Weights of a small mixture-of-experts language model, trained from scratch on English Wikipedia: 64 squared ReLU neurons an expert.
Below are experts of layer 4 (counted from 0) of a mixture-of-experts language model. Rows are named router (the router's row for the expert), up (a neuron's input weights, with its number), down (a neuron's output weights, with its number) and show model dimensions 0-223. Each number is 500 + 25 x the weight over its row's rms, rounded and kept within 0 to 999. Numbers have three digits each.
After each expert's rows: "gets" lists some tokens that make up at least twice as much of what it gets as of all text. This comes from a sample of Wikipedia text that the model never trained on. Tokens count by the router's weight.

# expert 53
router:501477476485489485529501529455485507499521492483468490538506491509517518480494464526448475479522519520510524525519466528474526520494499513504467511541519505489473537447510470472498439458467549498508485480495510514517529519472531463482471492498448496468524508528517506521535497509512493489485458472499525472535474464506509525500502497494498514465554540500469527505509521500530535475521499477512508475538497498428509526525473473492474501478526522524490563494527503539448494438531495557493508514494499487502466479449472491534475491544479496499514482539474480515532524480496467486477509468485504504451524486498490493536452504501516494544472519524469475512520496501474482486484
up0:470511509516485528502458472488533476476515496468514494512486488509493512522517456498525487501470502504503498496475481518455490488441466538526448513479475498537474490450490519519490517468480516462500517523466454528493492531532465482473495467491492496505487494617487479497538490478524508516523499481494500535506515535487542509483506507431491488516431529472551505514508470476480509528506506544530514494521495461510512518456513487516491492494468491463454510513505509522493486480480454558511472500443520516510482541498512489480480480504483485490459506505465508505528470497505512524481465514505511466508471515488530539483469479499505504541493453522524524506517511475468515494502
down0:469439499496466489510516505459529515468510478507529482477462493507454490486515508488551507525504463488557513519526467551473517472477454478489527502509517511508516504467497491496523508536531489470532497470481480491500479446519473463509492484509502491516471464456520479518510537479546506527501524536502421490474539485470526510485542470475481485496500505489484478512493469485488456467500497530491514520489506470455524525501576472456478505478480461510504440487466503490464499510466479478483501458518485517515464501523492478502551507481507527489512468545468498498506514512490525546507516515489522500458519475510506485514504470497488524514478476523488523493490481470553471477509
gets: " |", "\n", "|", "-", "==", "==="

# expert 43
router:522478501498507480503494527481537469494520478525529485486530447518503532519530512500484516485506581476512516481462468499497533502495472482516477460501479488482447537481516519458491503473489514534506524487492497518520501473530516453526459524558480510544470475530501509541517455545497462523477490474506544463501506494535508523472504485512492498479465509506535482505495512509533570530482498513466522503533503465479473528489486526539514468536504524514494548465453525532458528481493454525479490500460467531508498514492489526514496527507488485496494504514502480472518480504504495516455462499516482537514503538555473556500490506482513502474480513496478534493497539508469542500520
up0:493508496512521469508508513510500507523537501518477499491517489494529462492496474499497510498514502474490487519500524490507466512470486514514506492524449485431499534481516538476516457532499454492455507475488562492522475512515517496486562538520494507504501503500544488451546487516511505529479528511521515503514508474486509488458476475528523479524483564500490501560529474471501497495520500507500498414514525502499458486507480463497498518494481476474564469511468501484531515469497533503504507540514454492522493494495547507482472542533492504558518505552509516471533491524471491506469504459486526473458501504530522488486489543507516494486433532491515521507537496455530484497529
down0:505474509490506499501550566495493471509511504527487497464484488473531508502503507523538483518488486452490511494500554516471453522496508482494535509541488551496512456539519521530499544517541472490511557516475498511534484490464479520504495449521555520549510468491511524484476509523490534518490470428515536517487494512483471491499480506515432532487475514481505455516554513488508490514477436487491480538514481502505500497502465527492517537496513494493543520498529498497494508490514468482502449525512500490484447527510481492472525504496507515469512532510489501511476463499511510520498523465495499447505490552502582500541465498508475484511518506467506494506532529493492529482500
gets: "1", "2", "3", " Naz", " walk", "iform"

# expert 34
router:495458497492505496520509548502503516506478483471559483488491531489536501462563470477486528480469522484569475526509484470557531520485492527511483532512558552513471496485492470466476512490458495515472473534460491510505504506527500491518514491475527483507547538478470522522523492527507487506483469454522491503473478472533536523548566483526496536504528489501501511520469488463507518486510482495542518442538510485502486495505501490504462503515524496519485494491503489530482466523506542524516521516488464475496446479497494525514488510459489530483536512534477455531504503501489483483486502479541468531536471533498474488505521478462536500518518518496469484538536471504463495495486
up0:458508466499552498514510499521479509470475470516484490489516529495488503507496512506497522501512527490562491455525502525525511491486517441536472476499557530543473453494559502512455454511460503535516496490506469531477502503475432493499506463495499476527551514528474513502488516494514508518489498502546508490484453468503511525533452498508509504512467514518506500499477513518515498527535531523517514485508475454551481526504513467516475493547553517513520488472489503498472514467527480506491517538479509499553447493454427507513492521486526496466512529487497505528479487482468494493535517525525538493511509524543511470502506495521499554512510516514497492494555502542510477515501
down0:521553527451457474506475522458455520506488507498513481472519475459516527523518486480507523463486510496529499478518498525493492464512516532494487512476518484518534513489475524548483537467545518521487538504463539473473489503469520521456488506541493481464523516482527457497529476532511520497494506552516482512454489502512462479510511517472489506529522513508530502502554514518522483495490466531478520537504527479520480498511479519492517466548507500491515486552466488520497473499504486478536573548515533539483506467507499491517481513524501545489498475520520495505525492471496511492484507514490534548501522547517495508466553518532539499531470446482511471497506526517467473531456
gets: " in", " of", " at", " on", " In", " from"

# expert 82
router:508480424497488492563534509474506476536531455499497481466480524576485517497478498487457516472495513520517504526480499525521525479497470539507482500520500493513432518429523501479507475481484504515485472480481466523519502519493535487529472538490473509523467495490528523516523492521515496482491493498476482468493536460500516511425526483525479508482515483511488475523516539526535517481492529496508513499517475484493486525487502477516500407533489519545514500461498500501475500481485479517498494488492446448558486510476490481468475528496517479534500519504474488519506476509531485518467500496515484516488492505544459509481465483476517511513475527505463516469508520485468527485544
up0:496487519517538506476469469515550561489516512473530506488496484503505507490445456446458441478520499484498527475464477498523488525506470530488502505455463498512511477474490468521570494515496489514515490500485475476533530476516462472554469493498481520520537491492508476551513469514486559503545506478537553530511512531515512535511467494501496493495547493469562510478511494478540477478488534514480531473543502451476503472488495481508499555538496506479511488501515487486520477478492499519498508484510483474516483496481516534513506492494511477527477523503509507519558487520526504515510477465483529490490515533473474522471488541476501487524509508526508491536479549462491546490481
down0:485530521500482511494504442480471491516465508503484502503508509537520481523467519503526510525501496478531497507541521511508546485494467529490505489482473489522545472492504482499514517464501491492498522530517553453482544511465497493452503531450512502522532503513470480516504493506521492502510476503530495497457550487517463453510491583552478511559518510508422490437492503524471497535469511473475484503500496479525510514552495513491507498487550488540509483486514479488499472471478471469469513504481491480510522542473540492532492475481509490499513480500486478490487525526498493519528499557520539458527520509514463510503508517538511479561475495490530469524521530516541535490490
gets: "1", " ", ",", " July", " October", " August"

# expert 104
router:520493451477510493498549529481483520551547518510491482504494488549526485468452440457498521462509516488546516539453490534491487510470515518511461493483518512486478508460550523467481474523500541532453497492452456526539505469498508489479458495468497513472456502461508500502530460512532487481491518514484496504497549501486494479508511496517469523501524482516518533485487499509533507535507461471514471479494496465490491486496504454515527520538494522538505486467472474506493522457540497528464541479499522511498512533483497516487480523508502455516512509487495431509515450518483484506485460500511481524470450533494479510481465518501516498519480520492455514512484510472513523451506
up0:464481507499479471499530487561457563494539512492518483480532491492524515510508475514516494515542471487499499532488500519490515477541496520499470550468506474501463463506499563479499541491513489522519474512475527525513539465471499481504508466492491489513501515470469454484523494488529489500496494509454505452482552500498538523472560488481513520431498485532488472487463489485524499511487478509497475544520473546533522509503524495478493457520539507546465519493468496514488521537516485508498479479482470508476521540488486501510482559499482516516483499505503485514488480491496499491505532561538460469493474496490543515465499494519515455494540496449507512549491509494485510448528
down0:484459538471506472518502476468506482542547517519473496501496479509444507502476494501536511491495494457480550485521501524443496508512498498514515504504501520531598477490517510493484479517503485482570497497485491459500500526480549467456501479525503490479439487516491506521480502471523525520450492517497499546522474501510452459480510475521501494487486514492508512504485494504510487505499523521486466467554502493503461514543529505459493479460455503530514497473485531465499470520499550494445500520520511501487450542510499518462500513492498486485492485512474509487523517508506505461474473506536537488550508483504500468505541513482546536466513479529481539481517501526479520468534
gets: "0", "5", "4", "3", "6", "2"

# expert 130
router:484512534480513500505491517456520501507502475448528462491533550497512525482542485502485503450473552513561488472517481456544543485514473508529488548494554527529509518487495461451510518503479477482487520522458470534498525540501498491538475519517512454507527521479504520492533507523493502514487495470512496498518485502548487542481496510515501528483520499533450516528474506480529554468516466474541522441550541510521511500480511525524483496515467511510512520503483486550503488512532498477505528490476471520482483488507508528499496542484556508496501514524485454500498499510485459493490522463553459521532475535512515505523518501486521506513493524489479499535511473491447497477483
up0:511532548509488517492483492459510469513540512436521466461494454486500461507456480506520500507480448515494472507496496570505480535560481508491516503500520490477499518470494516481495470529506472531464483473497491501461488466517491472499524451501504498489491494490505494476521463486527485481512473479504473484474506473523491485493518509444484481493485467495489519513514490569489534518520479518492472557498503470553497516516522527477504542481488486505537539483489479505501514515484484485434465435528488493512522501500539519504496489527471471475463502505516501498493519514490476532500498463511510457515508506540536517499514507415452501531512508455496505549509497492496514456487
down0:500502501514493438490506427520466503496522442468500473480475479515485503502547489487506514542518475491514525501494520449465492511489499524495507502482453489486512525544498484466526490475513494494485511498510484534519499501523501505513475506506491499504517492508492514521534527508536453535455514513478531524475503507505502485532526507510486525512475575500461543520486500496499471484484526491485501510482480502515493494520460481490503495484509444547504457527539462534544488521468548501502487509481506512516461463495512488526488502493498472464497532476472523482478483479512489509529485502512528465493537525515426459499524482473495459519515451454549530463471507538513457475436
gets: " in", " to", " for", " on", " at", " from"

# expert 75
router:456482502506484508507496485505559485511558511498489512453485504513491525530508451495497490509503501503523522532515447501525489492483506520508490480529469493529514539497486493504470509459498539535486555508516485509510503509500522528540485491502482532479484506496518542480552516512483511512470534484468510515456479530494502525463488510527475535467535475495515465548470484450520497444523486489522449484515487472496474503478484526511487505499524509501526505472500497539453492508536496509500513509430495509466502480505469512484433515513509477493487513503465491581499489478531484512483537473509511501459490573514500479533438502475504484500512550526527487516463523457501495502514
up0:505446473497498525483515480508495479504471497504523492471494490496553488522481506501475488507464459503452551491503490525487471473457452509509543503510512489502507532499500494481509510539529514521516483475517478477549515504489466504463520457525483465479509484471483507497532510471513488516475554458516519508544512457539503510532535526480502523481440520548532512533477523494524488475529453525517492479482549454480550502493474473498464511517490497504533481503496492492521449452559470504489542489513516538483541493498515521523501530486518497520484481515533540474516486501536527479519523436500535459514510528473528532503484517504491536477512525505517503503513473481516536527519
down0:484474504554504514482527491487520439500525510532487486473503495476497506513466528529498500505516466545489514463485491516465514468461485490508449526513490503493482507495479521446510488474558473508519522532478485502491480516503532450497482511495517492452472566533468549480523488503474504514477435498489493504497541504463536470488464523483491512498485486499494464487486500488529544527526497490497499476492469511467507483490442511530492514482500473515446494486510494535501560483542475503508529482442522513483462523532519498509481481480495450510456470512488493510518493538531525443457502467521487502492492475499470558492518514486477502497518513498481535469502494491556491515534
gets: "-", "\n", "1", "5", "0", "2"

# expert 81
router:503476516474489499497524528481491471527475509493550487521521523474495525506506496445477533423494509481541486493470480458510519496538512537495498539522544542529485507522456468495512489494483493526505495499474488491508447499514533508516505519495525492501552546491522514488503464508511501508484478508501487493491531485499557580528518496496491500485521514521521539518499518461520517453499453488482508486557491518443503520489520466515484497520507517529476499500505504504456496475511504507475520486527448458486465446492497518508503528476489518467507520526497461525518495463499493431461519509516467516514481523502522507473498497486504476560471490461457482499515485494457503461453
up0:509536496475477526458502488489528494565488486499528538531498493500498483522539556481520501508464533483462517514466479474483520505476501517496490476510516479477452472504505513535547524497495490516462502478519510524502497477460485490514493527531489490470490491425473502479487518520515485496482537512513470458523504500514510503507499503497474515472447535499495511517540501495534545478495483506437481493550542439511515538491502518479502471522482498472516499468508463507510512480453490532495485482531495515527486504517541542476503486457477512537497562578514514510473496518492499493427512503500498505505512482493459528530497490492507511514445452477501481476527458525512507507488
down0:524492529515476502562493519524469516472497517511479507506536509461485472538492507505484503486479485437478526466495509512516489540504547515474504524500539547517513488510427484496442511495503508489494495539496512470477506466504487533470561516514525500500558545479512461457477498513496474526460487521519446486471509471522510533487493507506453486503510532520494520514498519530485508457469502502478507525515478514472464443479505499493509518510497518463485488500512552515512525505490491489517484452487534517493519447492490473505499555479510518501452467517533497499465480485493533503474458510458501492511507468502525496484502548537478460528467465497505502519521443536521504510485
gets: " of", " in", " for", " on", " to", " from"

# expert 17
router:494486501514526547498526488493537505546515468491497489469514541532493443476473426492467499485503524511554511515445463483536480488512481481505497489518516491543467515486516521441483490509497472518511454528498498491548495511500527495520525505479470479490462472488516506533539474485519510504466488463471519495505507505495503519532504484540471502485534520502504513487508502537496512485491468491511526503528485476452471540515506494513473471544535522548502485442488515529502537502509503556519521465468492464530482470447497503513532514528516492496497516506491511552531455516503468540494528489531467525494489544518467464493466513513525493528475526533471526518504522468464506476526
up0:502491523505508467520478509468541525514492517460516493526551538485515509460455476511476503504534521481546504466533498539491469458505470477509519508492525502523476517492505500476487508501534505509539504517523497524508479462560571485497508492544487491539510469554506493479520531484545489493539489485469536472547498532514502463484488472531436480469511501514492513485512469531527522472466525477448519505509519496464474540505564523476498481513514487464531516479484516502497512529488523480504530496512503517496474503480485492471535521461505503528509535485463478545446477495465491469472475488502524551534527517484513477496530481510454494463497523481509534508496493517507498471526
down0:487456501455508499527525486544565528490489533540545475505514526511533524551497491497500474513540504501506486516498529516456547503478489473495483483494484519539476496476425547460474524510508506502509507514509529481466521507511500479454460516523501487500541509535505542476518524505528504515485470500537547522489497488519533496473518495476528526535453482460521488521529512478455490515500523502509485531485477523506532557506481500536514537506509510475504470550474487522505508466508515510532469501491486555490502481508504561493547482468496497485482493503547534496516533534558513526479478524470504470518505502453504532482491477506468521504462513514484472517483483499521469510507
gets: "2", "3", "4", "1", "5", "7"